Below are experts of layer 5 (counted from 0) of a mixture-of-experts language model. Rows are named router (the router's row for the expert), gate (a neuron's input weights, with its number), up (a neuron's input weights, with its number) and show model dimensions 0-255. Each number is 128 + 32 x the weight over its row's rms, rounded and kept within 0 to 255. Numbers have three digits each.
After each expert's rows: "mostly gets" lists some tokens that are sent to it at least half of the time. This comes from a sample of Wikipedia text that the model never trained on.

# expert 21
router:059159168133126134148122078114143123170128095091145124181142151110185154086153126133074070160150140145114147176083131111126121101122097101168125129181079161163127126068118141069156173147130094184142141154135098107106129115103100139100133079163108116165117059174178105149102126141118154077145128209152162079119159158122152082160136081097125122093134119037155186078080133152159096154111128164167108073141088147148136103112064127193165134131117097117128113128112081161158154065155141119131108130165116099166092110129103092133168124121117131133163140136125115176056124110159105129185105103160120153090086141177116119182133113126185161079167114127115145086193156103077175134104178153141070088166137105088115180130085097141162142172067137162079188124086146118082065139134140
gate0:141137095104128152189089141158119081137108089066103134157180110112111156144089137122133153135129162148156085115173146088150093100149118096135151117063124109144158116095122116135170099135105165092112127122164137168091172143145203107135146141071151117151093096077101115092104163090134164109120068158120124147127134235083107195116172086121087126066090128123104141085119063084132162183142131157172121088130158147180185166157113208143140081116113087139124135149113090105131122157144093097184127103105099177124164123129125205154128155132102166119130150131156197135124166094136128077188119154152180151140174095144110149104116106079131112089111110145144175133139138172125180140182090168146121137164203129118215079149122140135186173153168174112115150059074105152133134136087120
up0:157139213079100168144114135156179111161078104138139146142137113163128086114184143127125091115135112174173111093090143158151147090103100137163133106154093157106133103113120102089128145117131146120162099137135084199162096104164183125201165143092140066142136096154155122138098147144091119147090139143123125147173153123118110153127129228182088069189098104120149147105137116108133113160092121131108102138136093073075115154098168027029129159162096123096139146163185114100080132113116141124126112107101095131071137144118077141140121155125165128157084173126049143170128151128130088140163171119120185154131119135114055099132093144100210128074084117124199136181090108153188121111106118157098162108123122111130170125143136157073114136101080069127114144146199139125092085182116117
gate1:184139072084166106177164113158170077199109106127172142152147148114185139054095158131152076094107185091098110099162144109124087128104164111137134121065180127143148136124104126025094162124143133140141137093151187132147162094116150126152085101149107172184144137099147100137105131107148116139102149141139146180124106097124126107098083088120114164135115088148157127089106150082116123139109169140077073109091106094129095130090122136136094152098127152146139185134133078167112140135150143103154188162075107054067133154090163111117137105094109119081028173059096118114144108170134125089168137054122166125158160155192156159116133170110068064145147096129133097135135161127123161166126133187085066108113091123187086113051143099112168167126114176146128142120157126139135146095115149
up1:044137103136122119153090042148119144112139118162132139138164132135067130174142204124090163183169118036104133160143167103138182093115154121155116163098144140109085104152107109234165114126095106097098152101113092206159105151159091132098128167143124124156093133150118089118114151162127076115122120110124189154131167137088082159173224149192115127096141060163133160096091080125102102162150163102111120069109113118169148134136121129137081056151138147127132103151138155108112129138096102119153119136149121166111107099075106124091143075113106099088142170123090138143150186156099108110151116201105105124122097130141148105163188134170124152098128147105118163199183159101203134110156114140116089054116123144107147154073136152134143097155109113128110090130116037088164138122155129
mostly gets: " d", " D", " Army", " Royal", " \"D", " military"

# expert 11
router:097149154133093142152126083083159116144149074104142129162188167131200167130156169099122099147160107139114121161109098149099098106102122086181085133145075130173112091096174116115142111169102069199131164164149122081079121079112155194114133092154125141167140075132171080131081064156126104119168138171120173103115172138098143096169141097122114115123146108098128185111060134172108156156132174181176094085082100172170125088108095158183154155145100093126144160102122099173135202066082154075189150088163113127185077126134141068062142127137130144118125107128105105150131059096154107140186112081136090151124131170173146107154070125110136151131174112113124120130166163077106126157084158156143073113166161152122160147143117090123147131154103100115126162119126120118084136142221108
gate1:096122094127170140111126169097138112122173117104125149126170118077155185154144116188147219147173136119130155128103101097112126174145117094137171111152177117146136127109153136102151049163118125086131099137114126142171097115046165099127130137160101083176147144119114132138149123142086134146118114148248149196140130129118129039098141112162108139161116172101055171138086122162196134083112205159205171154145140140195103123085121109151147105158090114112212086152140109098160113139130126123117149061135141068128094122145150098161111063105116132124078122092138119150122109101157110121177106131083092158099147086118087095164147220158157144159122123115137114133065188127120144126145107152127092119130110113129119116154111107153188087106162188146176120185152125142158098071149139
up1:131113154102149180148104088106123103150129086153121142138146175139091144191131114117100142167149081139156108090108114201060101080118097129068104139171163143177168184117070097135083138192167085139100175120161179095182112136113124156152167126094096166176154041154124150125125125126146133182148118138092165129043120126149138164133116098175112105071104073117181109124099153110128100151049131114143119100080058127151157078151087127091129149134147126154108159168090132114192209049118111113125141197121098185156146139121131147067106131123106118102153147196100118106107102150096113086123193158166135141135134153072145155132166154128137128077081118102175165131120132132125178139154141140135117168079177122162110137120111150099146106095114135117101154059161080152156163155126175
gate2:103101056167107120134198123095092058144149146222137094128124191095187103127183134162111134093105138084179137138187127139098090173109128128139139130065157125105162137126097090124097164096124123117159172140165119086174114176161217165143139103098196147160139162129040132129143107119170162136160113143130096160136160103153066132086143152085129101108089144147171136178114096091140102147134108102132094149145138126144108137118157172107108141198163114154128147159135108116077112127147104163106102109121136083082148118155150078172179175084148120157110161126106097170141067092077199119167115152089100083130154143106073106110117132138156210111174112108135153086115162147173161168118174125185141081167108098118086153118124102172117110110099138187149102122151166129064120165132165
up2:130170189120129165158108140139135083133134099128125124103104154090121093148107154082114085082076119171065141199170112130187172063155079093113128148142080125138141099101117134123109125072177184110108134098160102144074133133104104132122177172178147107168116093114132094149119088133100090176090167112105109138154102152140122127132107117093151104139164095081105142077093136136120171115100030126121094125070062187098062145147109204145109099119142111145101110150121061175116093130105109159115141132118156132140137125080135174094194157118089170139120115138139127102110094075164110158094173110141159125118100111114110165130168151107144123103133181125146159071097117114113103085060121113124184144124066142085081153103129112050146150195101175095096146108205184069138142081105094
mostly gets: " of", " Of", " de", " save"

# expert 33
router:106147153089144186129112124094151128112138126132089140152184156091177159101149129096093146159129068080107155124109144147146090132102100140161142132126076162138134102091117119105113160139059118159130126139147107102082124055093122169091101106161132142155089095142144116133092106150077164134160112149211195106117179144055167101121118086123092131084131102134153131103115192150173098194141139117150094063108121157159143084130120198122152125110140117100119096062106105138149150057110127124158147119130113058169110129126100094100145155074166155117133104173094076172070101115165133148184115107134093162031141169164172152136100087106162127102142089123117152105142210090137186115080148171125096083175146120158179129172095060122128117138085100111100135164121171091097055174130138
gate2:092058123236068138092063125083095109135106099040154117145211102111147132144163093142094176138100110102134128153100132105062136149187126093128114142117121124141125137116112167146135113141077119124087070106096071114163168130144053131087097128097142140142171156111092119172062093121055126149094110146175163156203139083111111152115145114144112106101160113132127129143119101109166092107163138132136108109162162168078119116110092151115128201091132128147148150106145125084136076163121159158115134109085159103109145093109119103060141129139133113152178144121171083091143146098162152080183116067183159115155173171124131151120112187097160101073130153131153109189150130121154180116085153120094096105095137120134122154118146134171088164115201145116135081187099127090106167126206123
up2:104122156121111109101082159147141129124176117087121182109107111145107144080114149116099119189164106131098103152151117123116148138158104136176163161091092123144056104122157103165118112125145087119176164120144166143133148082170143175105120137122137128104162118132155111072137069130108109142173153100132063163173100173175103125098145211102131115147180145097201142189127154150140099069154081089095126102161173140136052148186139148060106136129113130081217141117109085111172097090153110121131102112121105092137148161086167107115117198123088152208088180151117089152103162112105151138126116066116143158125144100056065148120156122113122181173102112165134097135165086148125174114094114169119130169138049195161173162167116121136114141152116138085170110098095115095167078154162075
gate3:142125167085125079144153141115135118157161097138075123091068106135129192101093130152138169116087117044092099124163109176104061093102155142125138132108158145077188142167150089171102158123114117135101157135163164085188142086127184048104132143097158139126082049116128163120098153122103130077099108134114113139104142106081123114181152127060121141126132072189165109134093149091121129150143092132103138135135082079212152162105179129151190127137144102076147104080109121133122121151163096127176152129060065044161177102068090137148092113112113144126118124126162168150145156146076137118128144068162124157082088168094086112105127108163085173103127092137122149128165112133173132124084100102105082098105116116136148137132114128086169141195189100143121089132170083193144165153129153
up3:148114164160090132105142169173172122109098080143147121144086102111184153125144134149149162128108173178081092078118144134114125159124115093156139211107203142123167131181145148110187168081118161184061123060111131129117135097140077104144111127119124129109105076141100112130170120131143064112124124080128141121097162121118146088083146091140137088118151122142154133096123079126092111087149084118092106142137073126130140149120194154177164156142129096094094105061100142147067155078126114148087106110063100160146169140102142149051077151099116074107134138187047135125136184094139118136122123084120123156176111105110161201146075224135147125170212117153168160145157135137105138069164113137085182134120144151121126148142157094129136092088169100120078116097127183165089080121155124
mostly gets: " un", " pro", " ex", " non", " inter", " trans"

# expert 92
router:073160128091106152112109104096163103111130128097106173134192138088132190136129094088120077133171039151099155155091153133111104097120127084122163129137111170192092056081148129119180185179095114152151196164138149117097112110114145127093107125099125126121110103150127079155102092174109143102182124180126139066092163157079182139122134117104081117132135025108168112109132156125138085144098168122165121142113091173136102106128110139150154110107076124126116125110102136171204155060117135108097126117127119076209106111114126116119117114124140121107135087182058065165094061101150123114133110116179083098030148141115132128208111121092139085068181100151132171138137154123085157148112160140157120118111144154092152171140101115147148119154102159130112158151085166134105074170170160
gate7:147101139046080073190124153112158181090094142108157096125113153082122146144142130068150094163102124149091156127097138151112116094111094121102155147039082142127121105133110078105083148063111122091127132116118118133102136114064142103116182060103122165089146181130123174180140164140104160124110106150152108142154129157140160100150058142136120196152165077106140130106082162104145116125098079152172175104149093118129141191098143145118138200124155132133124150109125049118121139120102144164157147088188138165087124113092106112133102144075109185123157122110139150110141180095078145129170115113066068094109138064114087179125152047090198158107095143159103067188208132143149100092126120147129099042142110153122144120148125163134117115092093160151158131176112118073101125141139107
up7:113118111135090168138147098104129104165133146099117134167119099152155160163108057119094104101101152132142148104122129131122110091123122176162180159070135079083123086149079112126130154076169075115097146110133167185101120133151112141178139075157104107169176099139135181136109150091157192109106123057118151134171193189108135157222080114159175131124162124181089097148067078108088132142154064074130134109093147156122159097167125145108126164086112128153099165088164109195190077106114123082132151078096087140097105170181160121155149157100080087140186111109166155112117131121131089085114167155137173104082144115113138156146117114155198111110175180141176137126123095189105125177155100108107093133175143144093116086112147100107123127064171137056104119135138135134166158130198139
gate8:150137116117078166152123128146131065141100173118074111090080188181153184164070109134117096067128082111132107143099098121135128150108129134107144132106064193184172111150126157138155086126157123076157091077054173093066175164075116155108125109138130163106142148143161188167101155137134051127156164174172139154123140146162117130174170120087125124151147161118117108115106078164077113088121121202153116116148151103121158153106097124124140077127132146083170134133110160161075174097155137080112169196154121101213110099095149110136137091154156107158106108099098090116134138116139155155136124124119088103102154070091131138130117134071163141089102073131176153136172114120068133179138134194116132155195146073094143170134101144076170117113102166108111077158142141182154123148076184
up8:162170135123087202104111086104103125149152090162160122134130111143124113171125138160172183078094153115192140151180123143180111137176137191089139148120104096120132166120114108135079149145138138147173093075109115127143099166145161169149184121090159111130165101153116145160086103124111158152126075097084138154200161126120151140150197210138127118136095149103097073162074124182139131150132159188158136069153113126102063053151164168180078142128110097166122168088100077111142156091090131137195138122103161128087112138169131123151179181111115127084066077082118130083135131095160155153110098186108160157158095106101136212092102142133101114123121140138153113153139124178167088093167111125140131135109154144141080117191148163097140100091162071115120140224102086120108122114101146
mostly gets: " land", " water", " war", " space", " points", " games"

# expert 93
router:088108189131092173144135105097120173106167116130104161114177159039138144158138141151103110163144140094068139113108179194143130102138115111138128187122053119163104146072135164117166114120115083140178162169185098113119076068095159115097127077158090104144140091152155080140106143187121197123158105142148152103100167153110190124121111102093131065126131100087128180127120148125076127142176128161170111077099065176161128116100137156157091144128134129107117139094094109165129157068117147126174177100085106083150128129157106083133146122110173112154157140116066079180133092103131099182189144107194103155086096170130139152183067093099141178104156140113121186108154146116109129167089157127143108083149143141126152167153114116097158106165040124188089177148121156133119086117126162
gate0:099119142125094068150109176089148092148130170155215086129086186104140151082145140108118110125135111095133144115161126124090128135163169126141115132104135107176074146133140060138114081121115092125110127098155180146115182131170145111168099150075128180130136143142093117153150113108138193184107152156150139092064073070127112073131167117111130051123128147183125162168133108154079151149127132097144165092151099140184143096111104105134138110188137197167110115116118132163103116159083120144144145128133114069139180111145172102109077189077166188134023089111107087092110166133162152148170078141088129130137126154119101102168142131125112126131127123187177188169078092158146083098112109123179071139092173144119108159101126180125162157134155105161072143151143152181046130099088102
up0:130169193101172090104057143070154123141173155115152116113139148202107114122135131137077085131147072112084152088182143114162134139097143122164145100066096083101067065145117098115149127089152122102177080085155174120161104182115112094087155121141162121148110164080147144148168094148149154154121122117102138121118118069147133063105087141204155143164056107121135101139086132153123092145088077136159150149092085115139115128117163132126143053143072085137103152190085111093129157137186113086136123135147120128127130149123112119081137146151095127104051137186158083170071132144150141141149131088138086145084136116120134145120129086147097106085093169069120158157087073123143154079100201171089143143155136082091158088119142138159058147091070194120136178138158121145147158125170169
gate1:094143094099096142130102134144139132152134162105153102103161124120171119123164072108043105133187098122175080103092179140061158118185147110071140133145145081138173127063112111131111149127158168190070110143069108137146145135126107158143169110148162156101082150150207104135152180153121096168125120074078068150140128169091108109137077121157122138152144119090104105127159144107114129140152137216081093108094122160189106091108100162109159183114167106186107094127171092096096100054155100128120153186178150152190151142181123180092103134148196091152165143044137142142081153119080130151165134125094136163107111165149132168127142084130129190130096144105111099107132162152122187130084143090187148121134077097090177130150126139089168156120124142098105174085149142172124120119108129
up1:116172108116137115143144132126152178164122102118127094146122100138240183076112116146170145158093117142154095114127144168141101088151119112101169120166111117109079100127121125188114084135135180150122132105144150092145114109113106092157102119162081118133113131146129144116111090134144144181194149144106137152158136113126132149209120169124148063114163140178124145088165105106132139152111109156107159216165091170163176113099103120073134132092094065126162214073166189131054130088061124170104155090181120163106115168087122174126108137174116116132131171120064173056126131136122116157204116089221130074161128135126056146103157136123132153111102135086083137104114132112097105114114158099048130143104168131093108099103181122126129141091091216104122131110112098100142116139105146
mostly gets: " h", "ph", " +", "=", " −", " ph"

# expert 47
router:113147138123121134137152085092172165150147117122157145148169150085108110143166122107112124136157051123127124127121133168116106085124125099148126144143087138161144095100130156114175134106110107139160212145143127116126124079090144129094118088161096144163102130138192130191098103172113146120103113140142150078136162199132139077199149135073119087118148082086176158051107189153120084174168144143162124088098053142121128086123101154188151142142104084132081143094091102193138163069094148124125157107105101062164120099133139146135162133090166152156138107155116061137076104078135120148141114089168097155099127159165141137177106110087144131115189127184124184100123157097073159168136172147125104080116218153097129148184091115091200149168095170159099146139084161130088114185188162
gate2:165142164144125136106133091112156121118161140143154143122108073134122134176141055098046169108142112157113150150159092172115113111052132141094118153103152128077116132126164152115071131065147025070188169135134084171097074152133121148100158107110098067137136185134103058143140096130124142055124098138137141162083144162073169123125129130107163144180117121111111105206143111129118115110148105149144093114152114128113139152141138110145179130198187077183170119162120062140135108168097222103145125116149124115130083112112174145142111107150138103122176085143120095136132150126128153120104114124060140134143123104107104079160120131105127076076190106156151075137174166208166117087158059124123182137161168133156137142103140088131166087153185168142116091143099105116085162179143153
up2:115176079117100134087145143130167073169157121173088115113138131129138123169088178097166197126131131153101123095071155151091179146153116130146086107154122147150106209119186184188149072145170179132167104113121165136027133145155106207176110160131132142134152082185112141110135152111155123153175108112128137107112203074089108124131127190123094184131100174124140124147089096177210068145127128174148120135110139104139174100128126109129149092153148082202114105158149124120079103157109094089083116159161097106164135129109130099098106165123138103160100154113142080070111147112101118125141137098163102145141133135149175102122107149151171149153098125128111092126168123196064135178096172114117159162100182135151064121108106144167195131139074136089178102096140099096122158069151115
gate3:130113167141110131145161129129152139171126162126125095157138136147125141137151096181162089123160154126095148158091152111126110108090054129142148132141149124163103109118122118101138086087132125095134138190155106095146105129121050131136114144137127202102213142182177159162102103120109107173131085159110172116169160132142165107114117178192211090063140143182117140189179178163109154165133148152152187134062098094153120102128059154135156160084117066114077142156157160085119150117092143107097100153131149100187105137154180123168062114056128065172131148078105164166122152131117145167112138108195095146122154150141095110165135132133137182095110112150105113116162124118087147107146145097144114147057118205106173125159150136070169096095125127166149129165096167175107196066158094
up3:126150138099150110137155112120154142073116083116134151119105201130123110071171079101068119123157098161186088069123135116086074173085143152149155134072163130066163160060089137121117135119121121152090098167149122173164137154144131201085097177099079080128125066124127114096154079144131119116142163103092074128139061150089055147077114158130121153097157153057120136117061135131111059157131115101161090087139089095124074170162151182120139128126140086133146131108121102158059114135111136127138089141166143132096122141163120092143158142137164201134176085143178138141116151098125122160145148151069181126162178117156153194095149147072083124059125090131094073102154067118144146162141105124111114125141112071134115150143138150147163135077097198113072131092168114139104172125121155
mostly gets: "|---|---|---|---|---|---|---|---|---|---|---|---|", " L;", " 22;", " W;", " 20;", " 16;"

# expert 1
router:071113127115119153144123101106129149151136080122142147123149136082175146132142138141116060156138068131133142121069159124109109132069154130189156149180150129177100082079084166147170152145075122156169150155136126071134077119064170158130125100111132163142114124139188105166077100150122139109151103151155168075135148172107163072144112118120081087025153095123180150098121118135131085142110168146120111118102037121157100104079104153119115122138121082078109129107113122159142138085101140109122139088097099072136127111147156096163136089102149157149179125119154051121038087102150091096144104109159112172076096139167123149141067089065184122069145136165128207132165106110112134147114140164169098116116154187123143155143063070130129122162106171160070143181124127087105098155171110
gate2:134120087126129065130105098092060146147069096176202093110138088127103191145110170076185117134130079144107164148128095158152053121130115185074134134145122112146114070145090171114131095166061129112104186163166061084102121129189070098162079087160109081189090154073140095172124104130129152136136066104125117186141173145104128134117108092108132110130127152105124104182108106134122129146087163119145113137145176104094202100134104079129100121149117120099124121073135083134129142125164106178135081091071165074116123081132134148122121149106096088100122123143129144131058111127091139173186112166148137128119122133152055178090141178104146144152106107188184137117106103140127127164102135112074117132111138141108125195122120089128155148154085066124157130165155207138109151072141085
up2:081153115154105074150156129114143198142166205138152142097150085096123082163128174126145136136121123099143119065181120088126084095169153167121107119154123067108158156156156134156127113118147138136141143209118181119164082127158069109125131132138185102133192115122112121114122167125099116138209134136064155204116168135117154094015144081133195122174159123141098113089120120170143080076085125177059132111122081167141171164143127163082150146154151120118077176123124156086104112152121124144095129094117164136125101125142116205161072120114139088134108127160075127131140159082145127112101131155177166061172154163112102096165127156082109121144111164066163110097109122140119108128149069142130110091096138121109173105144073112127146108188187154124130118078134148173168150154166176
gate3:094157121128104114111150174133116148101149150119155148121146164163134147151098073082143182122121182092139099149157126112115148181098100161133151106160116118153211128057100129110167144125113117186169150129160166109175173079129135113176153127082130182147141117115137114143145103115166175110108159118053094106125078122095101160094168085148133083107125101186078101138148127108154064097074100171130144105125079151143125117151132176130096085125126169148042064170132087179112116166134105088107173164125091169104158104151076128182123084104169133144076076092123119071095141113138110105104106144067139128067080151064106122172124129185184142070132110184090147139133154152113216126124126150115090085097157090134123125085105155091090129146161103165114124091197145134065116112114079
up3:110137153190119089140177136085096102112097108149159120097121129099139101151138198113149127149116141165194119144096136116100150109065079148104163127083192181157132154103195158095169122183100100163144070116060150087164137151137136146155111150048118116147152115139110137189172164146202130155174125067129116118084124091175104110123168139138160156100098109093147145114148120140143151119062143125126119121106161142158193132140119113122099189088130153109112086144168126208133160155120163139129120177153190170117147149138101139193212183113130132106156095139087127142121117153105161162139120142135144102103125092130147190160100117088123161141046158112143099179134083093146149166114143111072050090087181141101120132164132125125101073142138152153166126183167126111180067057131129
mostly gets: " built", " types", " variety", " designed", " worth", " weeks"

# expert 23
router:105109129120077133149145083087133147171182071116120131157175171103133169126134133070088124158182060115121144109090137122157080098120157095139100161161020156124094105062125139096172148172113108154158202128154117084120097083090181150127082135149116137131105130120181125142137104164083132132164117137130172095135140154155143113139133128103109137129170063080159180128134191166160127112159130167138145087102106186166099096158110147217131139162108128115097123117105133157142207102087153109190156084134111068199136080134131141118135118142150180110144120135140102139130103118143081149130140095185061173062111186163122149151082131103138142103168097162127130108177165087116165155085167176129109072147197181099129205166094115132165139145110139132086133153104128133116113156155113
gate0:049179117094155133113065119061114099172104124159131065128101107185140110120119145174118129180148097132098155162094059088149134110158148108091131099169123183103095113174095143132143178093168176114140133110151139225068074115118101149085120180136087129140124072118081097170109094092146116133109170109123142142161157109132150144102101079164120152132123092141063086124152078208189113110171159161134117134168136128174073137109162136191160162129117077169120106141183129184109111105101161167135128147152134160132120000120090145118155138152093136101095189167171104103137102108170122115153086136156129124155117068173124127124098130103172155140152078149092078174130111131123109143141143141147115143137141108187103115140107140117116177094134153105178093135132116161178092139164092
up0:114110083103128155129108118155130140156123130136129130132128156128055142202138152104166117144145142045157173150187109098035178154071157089179129153132116105126094095173090134153115127183113126069106208150105184090094151113132095090188115099088104098127195169144141108110163160128132077124143102132124047132092112069135158180110076179139095118135128147136142088123079102173122146117128159125097132143135157096095143088141138181144162088107148108171114151146121121125157183108165112121169130072165132227113083094067103162132104151093113069128113130150119136031167135084101123115154111185153138107092164086121136159121132084150118130135132090141069111061095090149114114097160158146120108123128129167121111091139072146089169106146158125108142088130102116087191181130127146
gate1:088115079092117083107069179062125125140176077107115154155163203125122107152088137183140077143148089130132163100117133102170156131122153047152119123145103140106123125111165133144188116162104135124082117138137153164172063205155152133135124113132106110132095121157152101181128133123129135130130125117122085101175109171098133113097101107096102164114124064153096169147105095102174178119149194138121149082147128138174079128164085129159157168166085182163128100129098111119143113178123101138112218112134102095167151161153244149100136185150196162157150162093136085174094129149163091146062123098122100080101106097086120117116107141095085121116087132136170121155100116141132135136115145176127140148064129085157159116128135189130061097069107101161117125119056071155123108171135125
up1:126103090156092152121087105178120146121132103200176124103110180127151138122111178113223116144135105124175153172136114124079044154081156157111067146135098116158159095104134130086090137086110161199121158164087146124115162158127103134171152104175123179129187114129188120151205170129128139122150098114126119071157180109153108202120099082048142122129196089131057157123073145121087197135108094117145163210115119108160108172147135123152158142129150124071115118166125136109089089120109139130126130086134156142119126110134158131094155167156174124098094202104087177142136104153106105137116126145120111156100149098121100151146092102130184174130153121135178155142079131154098131099117128174128133047081077130081143187136093121180102115152092123115107140185098138157116163063130139
mostly gets: "',", " (0)", " (pen.),", " 1-0", " →", " 2-0"

# expert 90
router:081083143094120177176125087116151172168162148100112102161202125127212161136137138121101125142149117106134138104110134155122133063103139097163132131155081129160132164102103162097173152201125116193177148149107120118099086072109206149110063101173145145133114065144161087168110119153089159122170098137157171087069139178113177143192125104097114127092179088103110158138103114114161108160108151136143125090065076149144103109099126147182134142129076115115136144087093111150124114086135133097167111112130105072152111111171150118148123142111109158129145077141131053141121073106176123125137074075163131144082102174172144155168095113088185093044132092127117149121143183114122156138050153165152121109179192136101171143180130089104152109149089149150085126168099165104127081159141136
gate0:192184119167150129145162152072163142136097121084145096052158129091167143137126111117067111120085104098126136166143108094125111113105121160122084126162172180113142090100117105151095142104167149146185160170155099138124086136124163176146152128192167070144136111116090147171167129106225166137134090169106164099107130102105131107123134150191166130147176139135100182153160156170112182121169133131085121057151116109168090158116134122054087158076098100132172089111172129126133134142150075090098144066194171146131103107168177109095094204157089114104148172129138071122201122093114130131120092151130159136156030171078157180125144173110135101114115126093095148108152085110081108151127115110157140139136117079105080131204155137116150116135096115123122101146113135136152133091103189
up0:141072115110116129141114148172172049147130153111118146132101099178104180148103178150114102090201176146084115084159203162147153196113170128193139116136174171194132079158135029161117148191134215104146130103152127161149125122141114163096145202108089181127119118159118173129124156100163111153156170150174099117097103169108133118137187121104101112066146128132118117089159168097103143126166153130153121108144134106101088117096153104114077172165190166092127092133113159110102145142144152161081138136154131162138144142152106150135093097167187084121130117153119112154077078137149115161150126110086105190128086094210097154175183104144134190111146098138152147119153110154160160106156146137136183085088177096133084147164074126142095133150174155110173130118156106097118138117175148
gate1:096090129074169118131114188078140159204142144143144062175170099104146123141150092093179189077156098105127152107199163136101129114131111089107108120073142075102118151103087108131122122165098118186145114177102164086094166120135109124084101163121136172184155142147152199160159099166125123105131143196189123108119128133145134106168115176112175102141131120158141122168112168128099120094138126123157168114201085148104125069133100057132106123117150167107117128177067144171098119136152184127125113120127154115158144105160078107117148169106147155051092128138102127101159170099159098113143118120150073137162148124186145149141124052119091068183088154103171187155151139075161168152122152134128135133135094147134114122133130126115143121135187157164128112122232090154185113107118038
up1:110199127104141093114148108156105190175114071129091124102124167138147152131147154103124150169116104130089109178151126201123179151109079148153143070139079150100115172097136169075149091075117099146127144137146101062150184124123079137144079150158195105097141174155123140173131114130091160151078141217163128097125122126116136111129143167160171120154092157086151156159095168171113151142047114184131154101193202111100155107148091095150090089158138075124120153139128122107127123148149119124138189106115118148074110108153190151151147173136143170133082184122095046092127141083052095156093168142099155082139101130153155165154096071129161087148135107127120129124221118139125105137148093105133159096125202188098126125163155079118161095110126102117118152124075136159123111162110118
mostly gets: " ", " ±%", " FW", " Turnout", " Votes", " MF"

# expert 71
router:107154161117083148141112123076153134155133099108154162135181139108160170146133127147122096157154072147067144137081131114108080115142094111146111147139108177139114094077124215125187124140138086160177132174168147113121088071083148143082092143160077111153137117146156089147086087145062154082132070174110160102117144193108184074130112110115086098111159057107153159097077138144157116119126166164142135111075097137164166132128118179160115124121100139123130144085100073110137163083120190103114133099123116103181108135133133082140106166097183157119142068182123116186087136107131116133131124129191135145089116156138112150189127127087128170078122094151115176133191155113092152163090189181143090116110126154068172118141124054134168129150070192154063112167066142124119072123155145
gate0:090136129096095128090183058104132135142089134173062134161133145130133142185083096110172096154129132117132137102111103074148053156108162168147169108162114130126120108135165082160126133130183079200157121104143136127102139148145108119112051167145125139135130076138165145138154112126130150133137135125088127161155065152143143202139125078101085171154105145124129136091104125144129104115115143140169137119190118149122117164172091036112147185099134075080107121092146103100099119113099112102165138124154105150141109131092149085155144133136159171117086089119126136095107139077054052123126099073156122074138142081161183113117104145127134156136140099213168063129194115126125158121141059092120076117161119056122133065095163066135154189092152158076124104212104116171113109104088129
up0:123095127143182123189193138128135160119098141149125138158147139120115184084125138123061220149165154106171103142062149114169165123143150136121135157145124107112102204084140144126085144119137139124134141169147120128121118124125070129187130108133124143157191085162090121065134179149095129132084113153124151059144160171089128122115097143142166094131113105094124068177080146070127132153116150097178095125127157144091104201139167115080170098077148079103164169127178074111153167112148115140130122101115118127163173101112126105130169202205132128142160126140126096135113118114107144133099085070080123088110111192088145120100177135141186141108152183109120183085111121114121102160094103083092150059131102143131112148068110075200188172179150067170137138113139157116140182086140146
gate1:072103157147136095137114148109104132102076144117056139158118097123075086087139137129127118166185114159162166076124094174119054138165214120092143081138159134076105105153167110124178116091119119136149146193119157144154136117154008141116087110147196169124105086120140162107152133157092117103127075123084154112147138157099172144094106106162059177096141112059183146128106158098082181137173102098099108158085129139130151111096177097130053148126109151149108092128091128143139157114089153106119066111156143076169105139155180119152082096162141134049174118145131149154151147089130104114155117084071102146137127144179140129152163106137102184128147138161076168089085136103119095156150124123144075156105084074109153136138175108135155153117158158160122127104162131155110192178089126
up1:129183093138129099153101055073119116175089143115129134178044135143181125141113091143124069174100124145181150128101065135139168089115132135139158153145138128158115138101124132148115121085127114078099121150094142126080103187099144098136141169077139123170076071178142111155106118115122094134133095159097127089154089089077152065113169151129128106128135148101174146137108115157085101116085099091120148132138107155088041062182118155075105109097085154100135088073139136134106119158097114124118119098127143163109075135169098137089233135127081105151084091175156090135101141113076108193156126139190173103112133147093123099115089091168103103137109124114055130135116092141166147137146129168106068100083129137062133182141143210147097186099141129104110189161173108110114099148145088
mostly gets: " km", "/km^{2}", " miles", " coast", " mi", " km)"